{"n_layer": 9, "d_model": 384, "n_experts": 128, "experts_per_token": 8, "d_expert": 32, "d_shared_expert": 64, "activation": "squared_leaky_relu", "moe_layers": [2, 3, 4, 5, 6, 7, 8], "router_score": "sigmoid", "normalize_top_k": true, "routed_scale": 1.0, "balance_loss": 0.00957, "balance_bias": false, "router_bias": true, "n_groups": 8, "groups_per_token": 2, "shared_expert_gate": true, "init_std_router": 0.0266, "lr_router": 0.00143, "vocab_size": 24604, "norm": "layernorm", "norm_eps": 1e-06, "tie_embeddings": false, "optimizer": "adamw", "lr": 0.00103, "beta1": 0.9, "beta2": 0.95, "batch_tokens": [32768, 65536, 98304], "seq_len": 512, "train_tokens": 283300000, "steps": 4808, "dataset": "wikipedia_en"}
Below are experts of layer 5 (counted from 0) of a mixture-of-experts language model. Rows are named router (the router's row for the expert) and show model dimensions 336-383. Each number is 50 + 12 x the weight over its row's rms, rounded and kept within 0 to 99.
After each expert's rows: a language model's description of what the expert responds to. This comes from a sample of Wikipedia text that the model never trained on.

# expert 3
router:30 31 55 28 57 34 61 41 48 58 48 53 64 60 30 48 81 69 30 42 50 52 45 44 49 42 56 64 38 43 67 46 49 66 65 38 22 65 68 45 31 35 40 42 44 46 45 25
What it handles: Given names and pieces. First names and their word pieces, mostly mid-name, often after a comma or "and", such as Mike, Andrea, Cass-andra, Sub-h-ash.

# expert 51
router:31 29 41 39 50 34 45 56 50 50 37 49 69 49 46 36 51 51 35 46 64 51 57 44 49 40 55 41 46 37 79 51 51 66 59 62 26 67 49 65 26 47 40 47 26 62 52 37
What it handles: Table pipes and infobox labels. Pipes ending a name cell in data tables, and infobox labels such as Coordinates:, Died:, Density:, plus °W and °E.

# expert 7
router:23 36 49 36 49 27 56 49 59 50 37 55 63 47 54 41 59 59 35 51 63 57 50 41 42 55 51 57 48 45 70 46 32 61 65 42 38 52 66 55 35 43 26 45 41 52 47 36
What it handles: Letter-c pieces, U.S., tables. Word pieces with c or k (comp, disc, -c), the U.S. ending birthplaces in infoboxes, and numbers in table cells.

# expert 60
router:24 50 49 34 62 24 40 60 66 51 51 35 55 41 62 46 50 53 39 35 45 55 67 39 39 67 42 68 42 37 65 41 69 46 54 43 43 48 55 66 30 49 53 49 24 62 61 28
What it handles: Such as, including, copulas. Words introducing examples or predicates, including "such as", including, was/is/are, and colons after labels like "Metropolitan county:".

# expert 61
router:27 39 50 31 64 35 45 52 45 48 38 52 57 55 50 41 65 61 44 37 49 35 58 38 54 47 38 51 42 35 66 59 38 59 55 55 39 72 61 57 39 52 26 47 52 73 60 30
What it handles: Infobox field labels. Infobox labels such as Place of birth:, Born:, Died:, Location:, Country:, and astronomy terms like JPL, Socorro.

# expert 17
router:27 45 38 29 62 26 42 62 69 44 54 40 44 53 52 33 66 52 34 53 57 45 49 40 53 44 43 53 46 42 74 64 53 64 51 34 37 70 65 66 44 44 32 52 53 58 55 26
What it handles: Modals and infinitive to. Modal and ability verbs (will, must, can, able) and infinitive "to" after purpose phrases, plus score and time pieces in sports tables.

# expert 12
router:27 34 43 46 69 30 40 53 67 55 38 32 47 41 52 38 66 52 35 49 45 48 51 48 56 51 49 59 48 50 76 36 39 71 62 55 41 61 66 51 35 53 44 61 49 48 50 34
What it handles: Clause-opening prepositions, when. Words opening a following clause or phrase, especially when, for, on, "(", as in "2 May, when several thousand people".

# expert 52
router:44 33 51 32 64 45 46 42 57 41 32 34 55 35 53 54 52 70 30 46 54 40 51 41 52 66 49 59 38 65 70 56 62 54 74 33 24 58 41 29 35 53 36 43 42 42 60 20
What it handles: Infobox field labels. Field labels and naming words, such as Born:, Died:, Released:, Genus:, See also, and the verb named in was named after.

# expert 40
router:26 37 59 44 59 17 51 44 44 46 39 51 66 49 53 43 54 63 30 48 50 45 53 55 47 48 68 45 36 62 74 47 39 43 58 23 48 59 61 44 29 50 53 61 41 57 38 31
What it handles: Glosses and name punctuation. Punctuation and quote marks around names and glosses, such as colons after Greek, slashes in pronunciations, opening quotes, or, word.

# expert 9
router:27 33 55 37 62 21 54 59 68 65 43 55 57 40 55 30 59 59 43 54 52 39 53 57 54 48 34 58 45 45 75 58 58 57 57 44 42 58 68 44 31 42 44 50 44 65 44 48
What it handles: Opening parenthesis with years. Opening parentheses that start life-span years or ages after a person's name, such as (18, (19, (aged, plus some table numbers.

# expert 41
router:22 38 53 25 63 37 61 60 61 48 32 44 55 46 33 43 58 63 27 46 41 31 52 53 61 52 47 52 29 49 67 68 38 64 46 49 37 70 56 57 39 23 46 66 47 60 49 29
What it handles: Surname pieces and figures. Capital letters or syllables starting surnames after a first name (Or-tega, D'Ag-ostino), and digits or percentages in election and sports tables.

# expert 34
router:22 33 67 44 66 43 59 48 69 61 49 35 67 30 33 42 62 61 28 53 70 45 55 57 69 59 41 57 48 44 73 73 47 58 46 54 34 68 59 41 44 33 26 65 41 60 48 56
What it handles: Pronoun sentence starters. Sentence subjects such as He, She, This, and the verb was, plus table pipes and separators in medal and score tables.

# expert 29
router:37 30 55 19 60 21 52 40 63 47 52 60 58 39 32 55 54 53 41 51 48 37 50 42 60 44 45 59 41 37 87 48 45 61 61 47 42 47 52 45 40 45 45 62 47 54 48 28
What it handles: Ampersands and word pieces. Ampersands in company or place names (De Zoete & Bevan) and mid-word fragments of names or verbs, e.g. unp, dial.

# expert 42
router:37 41 54 36 62 48 58 47 61 51 50 53 41 61 56 36 36 56 28 41 60 55 39 48 40 62 44 64 50 42 49 59 41 48 57 36 30 51 68 62 35 34 39 65 49 69 43 29
What it handles: Infobox Location, and. The word Location after place names in captions, "=" closing article titles, and conjunctions and, or mid-sentence.

# expert 22
router:26 53 35 47 48 48 51 60 50 70 42 34 50 47 46 43 58 62 41 44 53 51 65 50 53 48 41 37 54 33 71 51 39 75 64 35 43 45 55 46 39 50 33 45 37 52 51 41
What it handles: Verbs and quantifiers. Common verbs and quantity words in prose, such as make, wrote, plays, means, many, several, often after to or he.

# expert 20
router:23 43 46 36 66 33 37 66 58 45 48 45 50 54 36 50 70 66 41 50 42 44 46 31 54 43 52 45 54 45 59 54 42 64 63 44 46 66 46 44 41 47 50 45 44 64 40 35
What it handles: Verbs after a subject. Action verbs after he or and (wrote, advocated, continued, began, led), plus word-final pieces of names and years in lists.

# expert 5
router:20 36 61 37 56 33 58 39 56 52 41 46 67 39 38 38 64 55 27 46 58 44 55 40 55 52 41 44 42 38 75 56 49 62 55 38 29 65 64 35 32 71 33 57 46 59 48 18
What it handles: According and name starts. Sentence-opening "According" and "and," plus first-name pieces and numeral digits in tables and infobox rows, e.g. Abu, Mike, Geir.

# expert 15
router:37 28 54 29 58 39 46 46 75 57 39 30 60 48 46 27 64 69 28 58 44 50 56 37 57 44 50 60 60 43 70 61 53 69 49 34 39 57 59 54 57 50 44 33 44 62 43 37
What it handles: Verbs have and on. The preposition "on" before dates or objects, and have/has/had after a subject, e.g. died on 6 October, Björk had, members had.

# expert 38
router:39 37 48 32 48 36 53 61 62 43 45 51 47 53 55 51 37 60 31 32 56 50 58 51 44 46 58 52 51 47 54 56 49 69 55 25 32 47 44 66 31 43 35 64 37 48 52 44
What it handles: Coordinating conjunctions. The conjunctions and and or joining phrases or clauses mid-sentence, plus who and table separator rows like |---|---|.

# expert 59
router:24 31 39 33 61 38 49 49 68 63 33 49 41 49 51 63 52 54 27 66 50 54 59 31 51 53 44 45 35 50 69 59 65 51 55 45 33 64 56 56 45 48 36 39 39 41 53 35
What it handles: Infobox field labels. List or infobox labels after line starts, such as Location:, Born:, Died:, Coordinates:, plus "=" and "==" section heading markup.

# expert 18
router:29 43 45 38 47 24 44 56 56 42 48 47 58 30 53 25 57 52 31 56 64 56 50 39 59 49 52 52 49 54 69 59 55 64 52 56 43 49 41 32 12 39 37 41 31 63 46 34
What it handles: Out of, statistic cells. The "of" in "out of four stars", "of which 62.7%", plus table pipes and percent tokens in census and sports statistics.

# expert 45
router:31 32 68 31 61 36 51 55 52 46 39 47 62 50 45 41 69 54 33 54 46 54 53 47 53 52 40 56 50 50 68 65 48 56 56 45 43 61 61 50 47 51 32 37 36 66 37 38
What it handles: Noun and number pieces. Nouns, ordinals and word pieces after the, a or their, such as 23rd, sector, topographic, each, overall.

# expert 63
router:29 46 52 40 57 38 54 67 44 52 34 47 60 48 45 53 68 69 32 43 63 44 58 36 32 46 48 68 67 40 79 58 42 54 53 41 39 54 69 44 48 45 48 53 53 52 44 39
What it handles: That after similar to. The pronoun "that" in "similar to that of", plus reporting verbs such as found, said, stated, and line breaks.

# expert 62
router:25 24 56 34 62 38 50 54 61 44 48 28 55 49 49 45 67 63 29 59 66 48 46 52 68 49 44 44 50 43 75 57 49 71 74 35 49 61 48 60 57 34 29 50 41 44 40 38
What it handles: Reporting verbs and clause ends. Participles like found, known, thought, believed, said, the word both, circa c, and commas ending place or company names.

# expert 33
router:37 45 41 35 60 29 31 45 64 53 36 50 67 48 60 43 55 68 40 48 46 51 65 49 64 52 56 51 38 51 68 64 52 65 60 40 33 47 46 36 28 41 39 60 37 57 36 36
What it handles: Conjunctions and pronouns. The word "and" joining names or clauses, plus relative words and subject pronouns starting clauses, such as who, which, he, It.

# expert 6
router:30 30 47 34 64 25 45 49 72 52 48 56 67 50 38 46 72 51 34 60 59 56 45 32 53 50 53 55 65 39 69 51 58 66 59 52 39 54 57 43 31 61 41 48 35 47 50 35
What it handles: Perfect auxiliaries had/has. Auxiliary have/had/has/having before a participle, as in "had been", "as having married", plus name fragments and numbers in tables.

# expert 37
router:41 44 61 37 65 37 63 55 45 47 58 49 67 37 57 34 60 65 27 47 53 55 45 61 51 57 46 54 42 48 69 52 61 60 27 32 27 60 43 60 31 36 47 41 37 61 42 29
What it handles: Hyphens and capital initials. List hyphens and single capital letters starting names, plus infobox and track-list field words like Total length, Preceded, Nominated.

# expert 14
router:33 24 63 38 55 39 44 39 62 55 37 46 67 42 35 38 53 44 33 47 38 50 60 39 47 38 41 45 43 57 86 56 47 72 56 39 34 68 72 48 42 53 40 41 40 43 53 34
What it handles: Titles and award names. Pieces of work titles, award names and name endings in filmography and exhibition tables, such as Love in Bombay, Awards for, light novel.

# expert 31
router:31 26 45 41 76 42 63 33 49 46 51 37 58 53 35 59 50 63 37 54 65 48 54 49 43 41 45 63 51 34 64 56 44 69 70 41 52 68 64 35 33 53 22 46 45 50 43 40
What it handles: Speech verbs, credit separators. Verbs like said, asked, gave, scored after he, and pipes or & between writer and director names in episode tables.

# expert 21
router:27 37 58 39 52 22 42 52 49 50 26 47 73 49 44 51 46 67 51 33 43 34 62 50 57 47 42 47 37 32 89 50 49 53 65 35 43 55 56 48 36 49 28 55 33 50 57 22
What it handles: Table cell separators. Pipe separators between name cells in wiki tables, plus scattered word pieces and words like later, began, instead.

# expert 1
router:12 29 50 41 50 31 55 47 71 63 34 48 62 55 42 48 67 47 38 61 52 50 60 28 56 43 35 53 58 48 80 49 47 57 53 47 30 63 68 54 30 47 37 43 41 67 39 34
What it handles: Perfect auxiliaries, reception verbs. Auxiliaries has, had, have, having before been, and verbs of reception or change like met with, received, became.

# expert 13
router:24 32 49 37 48 27 67 57 63 56 39 43 53 51 38 45 57 68 36 64 60 49 60 44 59 53 61 62 37 58 51 59 36 56 55 42 34 50 58 49 50 44 32 42 44 67 55 33
What it handles: Auxiliaries and music charts. Auxiliaries has, had, have before been, opening brackets like (C, (199, and tokens in music chart tables such as Billboard.

# expert 58
router:46 24 63 36 57 47 56 40 51 43 30 40 55 47 51 43 69 50 39 56 46 51 60 36 53 33 43 54 53 46 66 38 50 63 66 53 49 71 60 53 16 47 45 44 32 39 58 33
What it handles: Languages and nationalities. Language and nationality words and infobox labels, such as English, French, German, Spouses:, Language family:, often in lists.

# expert 57
router:27 38 52 31 78 34 57 57 71 54 43 43 57 51 44 58 56 67 35 46 43 35 54 52 49 55 43 40 36 51 63 52 43 60 52 38 25 57 61 38 31 40 38 56 41 43 53 40
What it handles: Infobox field labels. Colons of infobox labels after a dash, like Release date:, Born:, Country:, plus line breaks and = in headings.

# expert 16
router:20 27 58 29 56 22 58 51 58 50 44 41 70 38 48 55 45 46 28 42 52 51 58 48 43 49 42 59 66 35 71 54 45 64 66 45 34 51 50 65 32 39 36 38 40 46 39 38
What it handles: Narrative action verbs. Past-tense action verbs after he, was or to in biographies and sports, such as played, scored, killed, win; also table pipes.

# expert 27
router:28 37 57 45 64 28 49 43 69 64 41 46 61 42 47 45 62 59 40 46 50 54 48 45 49 53 36 54 49 46 71 60 37 66 54 40 40 60 46 54 40 48 41 55 39 58 44 28
What it handles: Modals, to and not. Modal verbs, "to" and "not" after be-verbs or subjects, such as would, could, may, was not, to work.

# expert 35
router:33 30 62 25 69 26 59 39 65 58 55 37 51 45 45 36 64 53 33 48 56 42 31 48 64 38 57 57 42 62 65 50 53 41 59 41 37 66 50 65 37 54 48 34 38 44 50 34
What it handles: Capital initials and pronouns. Sentence-subject pronouns he/she and single capital letters beginning proper names before verbs like was or had, e.g. C, K, L.

# expert 48
router:30 30 58 33 51 25 56 54 66 51 38 46 53 30 49 34 46 61 23 62 61 54 49 51 57 46 46 52 52 46 64 62 66 63 47 68 44 60 39 45 20 29 58 46 42 60 59 38
What it handles: Given names, goal minutes. Common first names like John, Louis, Charles before a surname, the minute mark after scorers (58'), and is/was.

# expert 2
router:29 32 44 45 66 27 52 45 46 65 48 35 50 48 45 55 53 62 31 49 44 47 42 45 58 47 54 57 58 44 61 55 58 78 48 44 29 56 57 46 39 52 48 49 25 48 43 30
What it handles: Prepositions and birth-year parentheses. Prepositions after a noun or verb (for, on, of, in, with, to), sentence-initial On, and opening birth-year parentheses like (196 in name lists.

# expert 47
router:22 32 62 23 54 46 58 44 55 53 32 49 56 39 72 34 47 85 47 44 62 60 42 45 60 43 38 57 66 57 50 58 51 58 76 40 50 41 63 51 48 35 42 48 62 49 39 32
What it handles: Born and relative words. "(born" after names in people lists, "=" around article titles, and relative words who, which, that, plus located, died.

# expert 8
router:33 39 66 35 57 36 58 53 50 58 47 49 64 49 40 33 59 62 26 65 41 47 58 33 42 50 43 61 43 42 75 58 37 66 51 51 34 43 56 53 49 49 46 56 48 63 43 38
What it handles: "as" and table fillers. The word as in designated as, as follows, not as warm; blank cells, line breaks and decimal figures in tables and results lists.

# expert 11
router:31 26 52 34 72 27 43 53 68 54 38 38 68 39 40 44 60 49 34 44 42 55 52 48 52 46 47 66 44 59 63 60 51 60 64 48 31 60 70 41 34 39 54 58 55 44 45 32
What it handles: Prepositions and title words. Prepositions such as of, for, by, to after nouns, and capitalized first words of quoted song or album titles, e.g. "Silent Spring".

# expert 28
router:23 43 48 36 42 21 40 38 60 43 51 35 60 46 47 43 54 62 39 58 53 41 47 39 49 44 43 52 61 38 79 40 46 68 60 51 35 54 43 50 38 36 39 48 38 51 47 37
What it handles: Modals and as. Modal verbs and as in biographical prose, such as would, could, must, can, not, as he entered; also pieces of foreign names.

# expert 25
router:30 58 61 27 48 19 59 52 56 56 45 60 57 44 28 53 57 50 31 54 57 61 49 29 53 60 52 40 50 46 55 59 58 45 60 60 53 60 47 58 31 57 46 51 34 60 62 29
What it handles: Taxonomy and statistics. Taxonomy text (&, -idae, -ensis, Animalia, "There are" described species), month names, and percentages or figures in census and stats tables.

# expert 49
router:32 43 51 17 46 14 54 54 56 34 62 53 42 40 35 40 55 58 47 46 48 59 60 58 51 43 41 57 36 38 64 49 48 63 54 27 50 61 45 46 40 60 39 30 39 66 52 30
What it handles: Also known as, including. Linking words in definitions and lists: also known as, including, both, found, often, such as.